Experts of a small language model: 128 experts in each of 9 layers.
Below are experts of layer 6 (counted from 0) of a mixture-of-experts language model. Rows are named router (the router's row for the expert), gate (a neuron's input weights, with its number), up (a neuron's input weights, with its number), down (a neuron's output weights, with its number) and show model dimensions 0-127. Each number is 500 + 50 x the weight over its row's rms, rounded and kept within 0 to 999. Numbers have three digits each.
After each expert's rows: a language model's description of what the expert responds to; "gets" lists some tokens that make up at least twice as much of what it gets as of all text. This comes from a sample of Wikipedia text that the model never trained on. Tokens count by the router's weight.

# expert 20
router:487453486508436466491464598539564445474460470457523587536459527525503523475496364495468470478552528506483528511539500568483574501441534430457515437509554486489485604471579498581535527451430449537477432569389427512554483454426459552542611431506447446490533466409502558550516582482516514594515441416426550561473525482539564482400549480502423506488511487608438516477412462498441489524501
gate0:581474493455579609599541440434515401557582447564487531444591482482496462481518477531523548498421500522583543450503537543541397496567492482554486509391549512562474521495465468581555474515507453524511421577548396514573469493555501507485640508503449431441548538444437473516524541578568370572498520522545575515545478498471452484484401488533538525523494479469465491534495537527549507486486
up0:472495539476477465452582440522508595502498551397426520596472500522555468515470470514503439440485468524514579460521560453496546528442449535435456499472508440404515569505482470437548581466562430569528507519497542482484481477567508490485516441500405423533522479557411509546437338416438543447467477512505485460474485483609449529450601483605490528405465583545544470515559531507459577476534
down0:496531480561486504514596460547459608434506469459591469486542503525547432532501505429550474501563487524596570509445468515596462463431471425541454578508467550540479479428365503531575552407486550586512412448503558574498415471499492587496431537571500505553483482493534444460543463419545485508483499491577483505452479496478591434413531430441530538497557569479455506567594470516520510545458
gate1:446509516493513404471461443475536465395572385552452458539429507540477500550570470492589448511527503431510448529401528383476523412465514471488552544528476504570548495530498543493567526542490509527504549571445519428556471511556505517520492527449502599505372528445473565484407533456504497464403472460491452483431448578463519444441471529528592490462459571621469417492449516541515561559486
up1:610489427506516491609471532564441543588516524491532512518537545551560481487449432373500490494545551483454568500543442471468455613508488531474526432588506526487577458446391444505477567466595532503356481466490508546493494480535430485528463536453621477468541480534521527527521464499417496557528460459460546552580588494521458505554624451535494477557516475459513529547518418517465434538526
down1:599585532491443580462518517513487479457494541537473521550513425456541508513531510524466539501448463547469520575433542469530473503568456526518470520517410569458386547440552586557601501460485568557527481494579496502526470475539523518519482443493425528523566451517614379531406461427464436485549533510530441552577499508426443525506548481486382474533567593598460533448456438541468565523444
gate2:454540518598422578516546464490502586519522426531617529460435506467482411458508485516525473496556522507489454406518455461511429470477526563493469491513537480536571483473506590540498479587605525385497432445535487441451480479474488512563488500474456397477553523477430552516499383611526529498562519479483381485577515513499485522570483480497396513554436611513509469490374455463508543508470
up2:472477512528466506480612542489489558502496500436504509581425532438539495536483454502524568404564510505456505481531446446482554587457558596528450448551439446431415554572553569563539467563568480387428421528481481415477510546460464409510532495516477464561499485462500432495439421650490503489551525446589460613441461548450500555442492511431490524565501533478492448497511448521455498450524
down2:526499427478461533519493543479557459469513420518492532453473515488504462471558519561543515518477436473432557483433444442603523519523606479478510541477509500488550591450447599538511482362501550418458518560484616475561496587503553450555532567441604487568546458451434498382462509460493528528545492572477454460506607482517531547607574418499489465586522548481486479516423492527542429516470
gate3:542505466532505424560562485595577442463537543547440529597448510594508443474600498492501579511437420580466498536497496481513493488508466505384593513437482441515483462537386514537641598413559436521504585440443412538520475457543453489540515512564525495436504476455495509444517471498576505485464448497499459481499455477516513543489433459422482516501470564491427554433474618465440526539489
up3:400487439497464537553455446488465419518520488622483520523515473424421525389466558503569455502547521498440567517484452459483510498623530478472486543448515501572466563437440496528441532504494490539561492647432568541528519521460526496503516456397388600579441465542430491457553470464517493514454423528560459583502488450467448493487474428514537518572467460445442509470431549478487508522607
down3:467451541612545445480498530416450533448467481491498554533583489415455520548528481525545508468542585478507509561499530491423509410465490524592446476491546537429499558529521511578510487480533495492483580514515501502412469543484412453557567532463450469569545415531523518532556480553540583454489547563586456524536500511529522479411457435567472421491626367577440482619530447512553513520567
gate4:531509554476525428547450451473511425516478504443502471414459334524452636438516519459527533478522442528524542525440476455443476454441538519460565412554537564567502565584482527482476543577451505481489461520494488533510557570470480581522504519475536508377464522550507378527516496459498491389444471484525484589486475565524570518638496532498533468593549449544469527482432453486572498487465
up4:491615529471432515516488481554472469451466417494534544496533461556360492497518543465453559423509574450492489444453469581509515532540410572428520491575454472592465387486565506451450492433472516527400491471456482456516548504563553570465506503482497526453512470521495485498487562514494572515448510443605516465377467517483521531626536488420484609506591566451464566540546447548556475515489
down4:507579409427449614535548522505536443541568525404465564496471534574424519460484496449484390585590541498533513440464447556463502538508471482453541488527460473504439545530451493542550553490521454501540382559450531455410514464580481522572549476553407458575495466556575524466527552611509617503514428445524512524444488544525533419475526488469535531454514563530480571462435483567497441526511
Units and coordinate symbols
gets: "°", "′", "″", " (", ")", "}"

# expert 60
router:520473534532511427586575496489514503463417421425566547548494506452578494464419473486486487533455465490551493435571434524551443466551418458509491571578437540464494537535520567587488546463438487556545534510448517540490443419466518552564518567529497503445563550542542489550454468463439503505510442509480568550641429455558510406360518600484431558491557550546444486487519471468433573504510
gate0:535577537478621549495414471497556537403501471480453538435447500490489492480465532529488522525504503484433384547505506509532502503527485397471481495526484449398416504446475517450524512519415425509503516441490544569504429492459487544656544482541468503504515470431487409578524527371477565550527508532507514494577488575436579598414502431493507414512500521446538536493414414407469513482494
up0:536475507389511490389554572450543507512457505546473456574525546513520473484568453465457486607505452381504552530489502498427456576471563443537469521448509495619520435432565526553470513451546406477473542494537573466511546429420532501457521477465556454556485568502431643480451504440556503503527552413557533449480519493511448464486583521535559589599562478475508508444515535577533449486507
down0:413458433557493523593530442464468452413488491481485457528442459492557544582615550525585449473446539467578543435479485494549533550577422473558472500543480449560509495439506449462523498583540595498380403476433439459475488559476566568497500527453548479437518518463509531496550464377495440474520518487493537403539534530549509520440525465503456551584527414469537535490459441570408538454460
gate1:573539512571420361569442405406588559478539570505502502546550523449492518489474508529621538563508447549486450453475452484453505415471532516536515564521501486548533464509508528479632516461412441589500461429578584546465529486470536480479413503603561525476531475495509501544433545529491489564496523456547491621554470569502433496458433579539580508483450494515533447497482455475559493492499
up1:519483556462374442503397477453497573616482614557455502488446515544463499468497414511462510493584443478549473430491481445621461504460469573447536477402412550487518558634486519588505508524460482486525417437488510505399499401485536507499529504490433502530426457572507493487419529577491523565500420443504540597518462598497432510529497472504501488532489477529474491501496497487583559492542
down1:475466534490490472476465529499521589531526414547455504473461547592518445503476494502507479430506515586544408480477541478517549489446548442527461567586555564458452512518531494445480521519453444515492606555480496516539533477475449432525379487517550453430499542482540482474430601536461546498520488491505395518473550444455533438418442503509572374379507612440358474518518500481471496545388
gate2:508462451571493517483501461522570464506453474419568456598517479444440507466441469488551514428395562468528447462477476478381591465470564582522519572558424442603471514550541485521555459526531428519481549439477555570480406528531544533514502541547459437438484604497425439531450554475484436522503487492514417529470488418484537571497535579494415629538462485504426486509436528488573486451504
up2:435439445576498435461502569639554421502499420489477471466564537547440420465541568536532510462437444547432479491519515540452551536518604569467483497497491419615399508509553476534506440556527450624521468546508499604544521471466481494485493427468510503524483533441420495508506423401486571455415506388542512498516540540505502546516491475502529519503578515501437508550501477462501548384433
down2:509514521501487507464448496466521508479493465461463571454574487497509532463535452535511425430499478463611520472499547555493521422528461514451532573489552477426474538577537442467473556477456450525469531483345511599437568517474455522524453512555436498559556515479474461599426541614533388450446499534508355417491416523516487536517486508485528523449518568623627452452501490504551483495563
gate3:515467509524434511482592562529479544520509490522471449529586453529525518409520537422435497386505513506506427480468578483582530488450501531533475544499487538494483573496478571602528438529516477427416505469581488579424509485473414397508444478579504540533538471434559446577473469510417482454563550549543390522517498508475423439462510544607619481486492518523541478497430455573599547469435
up3:550525468428376560380516500479501615480534590480493518563559532445465573484491482475422509440528491507563442474533479484478505466549537470426480493509410593535541479461573642571521458530489599522473501409588477487424533520534481436554492588517450488534497558517501461478507458569519499484615514509495436547470461520494462423485567576564412445461534504517594499455490493524568466526485
down3:575505540414528535529479504433589528509497424425569503502528417508494471493519480452532493580515449579482415605505550461438524526554501516446564509489457546504477458456536573511490457525481499604476622516475517501404588503495488464590451480476521525585540462583593524487418415537523499579524553352523433567424479481513526496563451576544463465458536551485502463466554434561516537510538
gate4:607506471550479555509420555499401505449537524536427539533502461518538569460536392443429523566441524505540440410474367547481542517572553483522513504494573512617520467592484468614447501533490431500512560473527548479500491482466507506552391491409491510529502509585564481514607484546485567610513564499589454477448454427561506451536501499509477565542485536551459487472459532552534521539530
up4:507628533487483516504508572503470512487443552533529566546508493518520594508482484540474524615435526565524421432481420526499467492523530452463351520473451574550434532472482523427474428440516600513573504513557585503485478497481393502607484522496469487529515564565511408515553494483467490518411557525514457462509476422542470448526444526435567535492549490489412411425495484434548545425595
down4:609463532441530492540465628445468495550539460579497585616560519524573566455428485516505382592458480470548593555596521456432536529550463501501541477569545481521446486573520524499442521547405490471550484535507465490544454598559390472460559509488530418535512494461538473489490484480545452551495568474435489470494509520484534506523531568481481481461496433552462393475441396578454507515480
Table cell separators
gets: " |", "-", ":", "|", ";", " by"

# expert 32
router:463446494503478480537536475457478479521408495491554579566462552551537520484467459517424583515460469524448359469581503490542544443560439492529473518545470464439447529469477547543547485489480485425568460497476466527456511449562396465582443591407512506478510456458429542482503570490476469527481403399449567592633445451493531427512549506503433501421589454559470537533513567530414511527537
gate0:445490508479436462522542550403405505511455519519438534543545492498483586523501373513504579433524566451447390502492515567445500437478507546439424516561494431536506583465572499497524433528498557472535476499563532564467564495530459502488496469516543461520461571497440465553418443474334469553622466530472521472552479524438550564430462506422599488579536504527510507411439485482443525470488
up0:486406485488538460611512416561601450531466435474607447432501342504448436479456533559460482442517559467543550503514500499599490489467478507519560441424526533507552541552571565556452466544465536543513495486488544502476563424490464568492492570503524457489496437505638441392578598468562519450544461530520502500572456496469493503556503537523476521445554538495505431479501385530497547506492
down0:492479502470447510593555510492582510496487444498460539476526484578573504383469545505404538535400486505544574507565486457472454486447524560573481504429530498491540519482508567518561539503437521526533508520486521465420531435566601576535407573508480570475521499487531458575590480571530466564463620534472471403506511439414564487432476506491442546538544469389595506528449488457569577438523
gate1:445527467584464467492470473514494541586443591498536621492490481495491392460602606485617540429492508414464617508506479506525486485558448456552585608497482369472527511430489559455475506577485440462478508485512438545588473484518514485557474549487460482523520502432478524578519554501489528545427429433549488470526573494486517494514526526465457551430603580515560444488488546472508468425537
up1:532578450444561531467545571556511542448498456458434506439544475569494521506465471432472459576501552445550490444489501432511547528411520478359399424425529521558499498476490497491470452513593569460494486609463520419453528543485367515513509447483524478464516502519461450525383511600504494487545538522424442464415495452482456486482439458499478576509488426560452590503512460559460517625501
down1:452602436495553554487551545517580522520519560488429487495560503535440519495502553454429492585486546386478458532456442513459440530522537487533591463548525575512413556382555445494518418454453450521459504614562544481514462533624464504451547532518469453486437497440528497403481500613484506521533501493445520481625510506543450509558499543537478575508483479494492561469527383587528546546538
gate2:461485498498472529452533496380519494584484477449495410540503490532617530538379489503431465509419487518497475442466461513504510456506420582589421518481503469456473411520536512322486477507499535366464470461585591430498535461571483493586402521476512444458510447475496546589501545584501457486483504443556467476467547496498438509491487480470534431542506527475576509527579560429486561498504
up2:476558472552494453489448566457534461593522608445477416480520427536477613455425447480485434510548473493560474492483495462548501493477410559432514429446535545456529401516495461437471517440511489502470529481554494478506551459540613449466478509489447423436527501469589535594418528581613444476493496479512388488557485551516525463456532447537403540474559424573479452470551555599477518509466
down2:344546541486460530482408435451513546454552413453512542540477567573537594495471595500525413503546474495464536456452546521438531512454514505469594409517461505467408482399537471519555452567482396504511439524485536537510544541490508522500415505525519452549547572469552433547522590477499530498476560513559498545527492502548459423391469474545557535584407402484570452519505434511510491504464
gate3:471634363444524570509551441545448553478478461520541549437522518521488493424517448574519511425464529454538460487482384475489548430524474497577465449479518487490430492491478463494515526511545425496569543396464521633484537472585471516463543526532514529428499493438516578525510458438384508568573470534552364454463516447440439495499451443482468536447468511470552597537504480479448554515463
up3:477585571481503470482559447513437491498464450486562608461549460570529551538529416559508523427502474419553479537579364511432470466466499539576470420478568510516501465570519585541454530546466449448584542516457529508594453454573431501446486459521559586430425495445534591516517476531531602493531510485549420450451494515465492478482364539534498514416509497571534571477497516548467497451508
down3:499473440437438482559426478562506437541389433508628471445470446496488571475561526555532536425484457515466596546524588530537570504528503530520444524501459530452480556448575549573487483361551540557471478496516570579511547536570493479457476592458476424401538501447436563509456484438565517422580557503525481504552540530447508537470509465483465458454552507463540586469450498481500401540441
gate4:472582500583521472520558459488440531577540447459453447575460541487534617503506530461526536514543547556430500466502530470463572496545461542540427444444582553496617506556503448597491560523474465428495613511592549468549458525568487464485511505465486514494409485517473514512517475575527445466549494350484575487453548551513474428443503414473471592520554492456548517553523475628439542524485
up4:495504461467554491534589531482462488509513514454543495580473599461518436548541510507475480513562510468534492555509390489588501524469508442516503450470613512477474556450412466568456392511485500533563571495521496507471481549533473489551610363551485456494518547502575636569587599500573418460538492469443448475368618531526500533474547519501491515512480461498532517482527420551510570473456
down4:479535461517586396568480445591472454568584508527508384515493552471544519460529528457466511473511482459462574485549431361510503454526443522558453498489507382495401390491466601537520523555457508500450512502453504505488581481561514458502431483423519549538551602498411551530530531496515563529436530470454480610490459474441488427469494416490480472483517423517405523556551478557458564499519
Numbers in citations, tables
gets: ".", ",", ":", "00", " |", "–"

# expert 12
router:460472458458425554411517547472539458460589466543564590475436547551504618606563350520487581520543446469467479400569481507507577530515528480497413453414423570528501388469539457544585495505420551462416493461442460506519472469510540518572494463472529547513550524461427511593518409448521528495477471496543475509525496518471503492457478471520482500466500458528464560484486425538424446435554
gate3:452555472381542562523460537537564481466423516492480550449614477480498554555455414541511501423562463510473531527518401504517455454459515568489532580483555437485541519596541520523527497545543547514417496559432489576406440403517497620447474433450456510494551543438394433490402527497450508484452457581458512530556511444493513446417529534532496601522583502454463460528512499518530536440495
up3:487488447472568486446542437353460512420532553495459472556438479550474455530472546527489506536474412556368464551453454372487461538540423523496469520569451536462455469456534497485461555418545472537569487465589485471580548600474499406499506502517502548500512522621553597433495460513543552449585533459490453511496527474470475592552479451488477471443441515499445543507480392449521522495568
down3:471491410531524478574578516523450545361451549507536477536500497539523491520542473557444555452470535565404466541490524527483535622500427531554503439556567546489524445469481465545354545454544464438587477515534490505563598554491459480423535564490446497542526460473563589485429484500481534540489516545491538430407507470460534534613468610525467436391451521478515458477493482535559536466527
gate4:539560440482507539601421410433367485494413570477520524514435526453533517436517458512505598476435481544464469518514482544497530424540513452475542545552430467500498495435528530485522474518391475537479486570503401558440521484558531541533496580443545583469503509469526440517469406559490415519477377507500488548547422412493561515444524454545528416421532393514553548497476490398481485514516
up4:494529531542548426494598455452479562519485580563435523521475476421528454456566431611541459570546531495516434488564514435481576450507544502531558406534455531597512512623454457485438459517466563565483493518584477430514552579539473535497428544430508437577459565417580540478546421549553510462536443479520476522556486479445473501525458492531477532467405549514488400576500421505546541503452
down4:553515562525533398486537520570464515529454459453445500497464472503541462486581481539513425515448496548456493520611464435575505579445488455514477544465478419488503409463484532546508609518492471440462488394468478467576564550435461556558561495537535617467397444411430480459473451503498477513463424504518493372480539541580480557541509499517450513525382473514445562532427534566454494575459
gate5:480488521551475549537516506449454526411553450612512532494514487601536483550449528480513474487539445455593496524563573533559413511545456431453438543504569496494461422538495463483466401438509474505455518436481574575490454513467517365506548563463460426412498429431516519604403413507495568490449530404511525489456524485587577515505505542474558454517554589515513445413561449535500526475493
up5:492589486585423515557482529554512530485583453493453433486442442507504470499508531553348478525509490491540578440481476548450504569541561543538500494480629581523412508486519477496504556556532428624571545495479534552557420522621557543503532457499428495466458566462511598439466486452492522376527466491600470473424584516490513451492443520485531462457448454461499506431572479494483489512495
down5:493470387394579561510528587483490483562492504444485431562478609522422504564503548519478519552534552446466473478541425437525562481494474451564500437472507531482608510536487461514442526640451489528584456481462482461559445482473475417478531467504502598477521530456600430561488444500573544432526463465414518507397506455477502517429527426600486436517434492522576520536510472544477547522438
gate6:572521533401539442453552482548454490472498490494446531543481501455529567453487548466522435437533616587442413418469543605509563557520558444603493487479501466483532476484427524506532540587501514553526469396560455566595515429558430523534566533495576472519494515578503470521571517553548569521489546558545460511538479548570429500515488463526516463484488449418456506600587427551430463428506
up6:516508398486580502446478524408502428447432579534494497501567478460478433464458616458499489521530498548466431600520534542469427541524478536566434454579561446400437492482483498547506650442470482505539504439513461535458443480566508565507496511534529509497503524486560524498464491524531506459507451499538377483439492602469536533454493517494425596465454531528565500406553472469381485385515
down6:468437510491574574490481510609428482560499551594522522473493464437479466435456544462407539368584525516460477466522429525457478471542491533528490531552468413511542563517603519556420493425529466460544566548467527461480501531481443583509476493500494399542490520562529524436460496453438482452513469492521397507546471566495436475450367398449510523548500517483581417486503424444430498434555
gate7:441376481532483466412518541541475506572510527511555468448514510491550567532554523432499435519477418500498425383456441561498502441536542487598426491621470564545486491516489604452447483409437460567497605470490493508521437596556513450577466473501513505538537507497543431458426491569422563515543469417520570579580472532568538434453504406519510551496495473450552499477493530520468505450530
up7:493478432549529444485493550568422610506497526500570588472491601546496519513589427420524438442505510485558460496479566458461443493512533463562517586502436550572463403557557510437513492447508480474514526555428542582478472550540465410503515472544526503468480454578467454511461584535465615544493520522571543608554449552487626466492452452488465473495567418488479529507447425499426536449446
down7:485430512462480551445437509478476562503515573568495524486420525451536516506500548469438417416503495560526488404454599541448563464577456419407528513474458508459588452438565561468538435529533537518486539513565595468471493498522551417482510533494486489508452584480478546573399556543544435472581476504577377493578438484412479482516508480423439543534375482438511542546486512524555502447490
Hyphens and symbols
gets: "-", "–", "/", "s", " \"", "'"

# expert 10
router:461431505493474467605542445465479467531575494530536482513393565538593547475443474521498459405445448508446493445506548536479419453473400567471496534556529431436468498466411535480541564550494422487510485466464434576519415454542451449510495452510456470520490478436432546440582571495475524538471516546430469518554454572514491443383577429562437444582531414515463519524537619495456508509514
gate0:491586488511437515453513516433459560518566485547375453536496435483578558530555421556583506475471511492454427488419431462428502505466456541470531607515467549534478533552480492491505420556441533477544487539516566504487431421565582537510560505469463423426419525405434481543487507576523534552595456443433451507495524455595421485430425508473561482523490464565477559474525589459471477494579
up0:515442533503443449508582523489464534467423567520564485565490499480571489483508621481489561405519449459593463484464482504409520461564541506448546479475483557586445474559538492483532501533464544504527576549464437512567478577475470513488424478495574472429503418499515473482404494547481466543439542436625477476485403372463518476481565516534507459560421509457484420450581556550586414552465
down0:607441486547467462454526578416462535514532531450527465455453472498504431490489478510526457439433482551555498494583538398469571466475502417506525539500541455511605498476479478462510550535444511496482486598465534565554497501527578540557554504480548527499432434412442464533579511526573450540579561551514467541429488413532563519457501559540611407486518548576502562379521506544401503549584
gate1:385441555479427557451428543458483482460479495565458507541485573542562533468488583489502499489477370589528517567454576429505571508436488521543479499541553417561516616459430476514443593523593492500536476441577459527460468412486518522543447460490567524512510452595478461626479457503495520471504522513482463468447513509607566474454413513533488495524436486461599522460477475456565552525444
up1:512516522456506471480492496602450474569556451501488526439601466512478441479489569531549436473456530538468513413590427511533551447578481600406493517377430474502532437448491566418496550510379545417480446531560521470492595574541475478479528489548535465564495517499542519454522572440627476507490454470504485590575507496403520518501528537512498518500661516516502547484503547547535489468476
down1:613487455506510516504598525528555445485431488483477581544519453542567522509545494515470423582518482508467459466480373582457509510463510491461529509559471478505577442513547428466476470573485514493434470531486547564530509502553579417500483511542426494540464521520534441486483417432526480542504405457462461399529520593538528478525418459503563446472565633511432556550481319517541465481530
gate2:563542435501570497578462468577535404553544484575403502613470466513539551450412509510595511490490498517531576518466507534518478479555475512525455518473369440472488453541584527505415487454466521555401502453471503480493404504393500508480603492495477512469442509505441441385518425463448551502526599556577512492569508555559472547493559534490583482494446486572453517487562418488509550466478
up2:458456552524530520494568402454528594453421505456550470400587462522498457542508502584409465484369592472495385502516488472481470500427522521486472503541573511618495468520471483533588435446471481476552537535412505505500457478582497499469508504465557504468522524574614522525437487547550477465477510502522470438456386507501476473551514505415517501526522446443566466447536625455482570560571
down2:467468539457523540418500477411564525458516578562506492367497489576470478475514522495520482464538566480570468496402539451555560419586443470484495469535455520507543497465431426500499444549478567500636489362482549515453447482500531507467490502435550563490520567471518569541557420463474389553548550512429572519473426540586492468550528529554477464522532463485589576461489482613483489531536
gate3:540580512527489461568532530533546524392525555454558531521514532433532517537546436445629552408529471534540514532499494447448576519444471514413360527581513476502513542494518441478509584459487443481530526464425492503498451565484466517563451540540466496488526553458464403560491425433491429577506396454590483530526386534477504520457518481460522625415542548485550436544534436554513502522513
up3:519491446460548541475401534492525481525535423555466511495523409472494515469465573551460544604537518461488613546511512545580453561516521584529584470465453570447410519512530469482472392524536400565474408499584586551476574505502530461474510540465538483462540477462577627438490519532536473460577515560432447486410574527526516451534553486523457433523445411472437559480456469436532507481465
down3:420435502484529525451432387430466435479543469580393535501543537502431541549477448519434533613472503536614580508569440493505528541535517577466515607480464469540545530516490485500488487502472404515488412474542565516440518566483498519487548548482609525529453487501437545555461502585540614471584516525464526510539512590411450594536495524514439458476449457411483506554427502526459530534490
gate4:470517520562569562578501531527512550522497468459382490537503489582543506442500576420547481602559507506429508551547524419446444473514443452614448537481493451491461517544511491526447454458414531451487556543528599538503545437521506544598461553489415483509511515472326509556515492483585434595571548570553467524485523529552466447493542448530580508482390537448528438459469502501494494529492
up4:546527454470534502484439532518480563512426438504484522378461461518456478517517466597492551487438482436550490477487506509550486487373560573484448484400465544467539529548478464478605475541610448449549536436441547411532551459516523582490616522527459576486515521495456525586409627463505545566506559554440538563510499408494481477568454465525614545528501537461509506498491467573507531472561
down4:463488644526512537512394512530537527528480498545550427411514471438496428512453528478471505522551472502513584486537573570546494439452545481502478518465476507453475503487617421523507509485575462533503554524488408410496448438541519579483619559468559539491438448487495496471467518387417497456506537585505552555511451431427454479500533579485478519495456527405492391397482539534503422421543
Numbers in tables
gets: " 1", " 2", " 0", " 4", " 3", " 6"

# expert 1
router:456505528585477505519470532499523492463515452531524505548525458489548424477462487532561455510472496505497455550543443468574451414445398465484559554570491524553491544549517498578514448421528544469506588385414547509466514444547487527535491443522469414427571554545564519446424544425445537498536554563407537435480444555488519443387479573422444483583425612587479489535524549560496473549448
gate0:497448539465572445543381499411509550503595464522498503550531409531482653481485473505511501608552576493505469409450454551466518540446526492507476524540532443501477580479570391599522473500441448464340569566485539572458533513440492565520497455515459453454455475462470472523456536421486463501559525527541476560453527494551408528426499420522510394505506494533536486445492477524538527526527
up0:516453558498548475419484494647487470438518533474507418558480523452484507486471466531443550479486591440438517556512595442481505458472489517475543523520572458526415383588496502492560640427473487574533448468633492373551528514458519396520524417511517516496453540512500516486493502608509384504517496580485538544509558445545491476570453494507481473523535452441511458514454515414461511477487
down0:452443532545491548529514595504455488481476495476555496525529579558487485551452442547433509574459413576534466446551517513425492517509475521446474525545520607491433460453555455508492501564582529501524540539527412439464563496530481370445499494431511489400492454496422490467456594456481597549482503536503542580531531482484537480600563567449490462420511491405493449527472540531334550560454
gate1:473442478510578504468458532513531472538442380555422600522568505499496440559536533569502481457497481518560472478576566514469551589492432465502539452532471441479498577403547565463551515500457527410514518420453495603475452474509597513587493496557601504501486499385502443598508629483582502486490503386477471489430436474485549542419467544447516479501428490471522513545444507483505448558512
up1:457576586458484522525478564408500552447562470446566488498529424431605537458478488523575484516445460497435474460590531456468487566555566457459526496498426467572524496478452462441519494559562541464507507608477506437492450549515473530541496546504409508506510471469409515475569456487440587479521439395501498555542502510353440461490489460507501581548587510537506483484644450487576549434510
down1:512420537467435555447476474391468474435477543425608510553481475490455443568480466450442429543573611534502533498439476525499485440491525471502440458464461546424415486376567632527586434539462472525542492576534511460421465455408427581495598474531475526489526508508480472460560532505500467564437436525490445515494475523502525462514523465482619540500449554528478513471433508471462451566570
gate2:460377517436481579429511489554454537499500420487499482473493408534585365472444598428503412443509563495451555470437479409537545538488495487567510454545558511526534466519405437505484478587428559576482495569481467400491509437468417584484454528489531516508512499483454617480486516503463541449524520484492510474474493447512552494435431528406565540460571464454417540457513467472423488445528
up2:601461461434539565500518508566494493551507448517456433422469487585498485497561426444494440453575521539501469525590455588525441477524441529504550485514457429501474483561399480563542380473476552643510543446509493422496521451540473563558501505462463440511526574539449551529516512471591538520542463502495587560514498516452525555629490529578479482478526526545584561511454446440526404552563
down2:441523502474487524501482479430517436567555510505549603495465523537416481473504586496462419556527527491594457456497477454594490452408418498413446551473518564506516439584440523366427505475512442504486459527505522528567477484456512408557371497586501446513523595520508404574471526433497455513507498425505499517560396490413572497431478513485497516547527515515549503534411561446471537468458
gate3:508442495505472542522466358495505522446486465608494512450548478432514554461495517542541517462539529542472484520486567502558558547510451492555560484637566479511484528466513462432445506479523504441469484392561466520500430488462533495377491561422466522504463463487569425533490533588549488529454596467491412533465533452525584484460375517515551542482573563442463430459427479582480418594445
up3:475554511533580501453470512416524463477551496364431550537454564594581470479502585380467510410529448501526488480501442483440484532529557576484533546451506489413496460592521502582542539543580468472516519634405546499503534493541459522575534401587520577528479452496492549514506526470461523443521463484521519474488451496527460462469538509442467440457450383541518491560453511443469536382526
down3:474561534592557526486439469493551463526533614553555579538522544538572505454449515506492500492498499452525512567501539486528522504412487536453522524492505446521514436453597546526614487540406399512537457620382542567435483524553555570492578484417525481491506475485567497482462586432580516466524496435547468517473501543514502494483515529467424417490555466555454348471524448467597454477525
gate4:467506554441494536470483542453530485456561572495483566463531488596535461555470507475542416420534492471484462544532446447537539530487541456505563517570454503552526536534392617479590546517510459482455537429539526620482478460526596450491494593529460545351493539470479551426508533446521513442526487450566451468481517539467487462566500504560590602558474539544371582467499504448492527487583
up4:501450526623478531516393577521474504431605540534506540476452429424493438529508533512435473500403464503440451517554431551443551579512526456563567476516502401518474518410449516520517440518448387509491407522529433473539497512470554517484455520548525473471466493456499424473451534431541567440501475508434535516560388554531527476390477549453498569578471519431492504460490563430529532456604
down4:619556546530407593546549516403443495503508578424480557464499540564510467468471386518550519577481564429475455482568522470494517374464457487480420451503466572524513454500542565469523504485468550455595475537538477498514447490455491474436579489431432499507445422473490413425539477548572525538430583452515480524478488484481383491493477436597518514551521423510464544427459425445502485484510
Table cell separators
gets: " |", ";", ":", " –", ",", " /"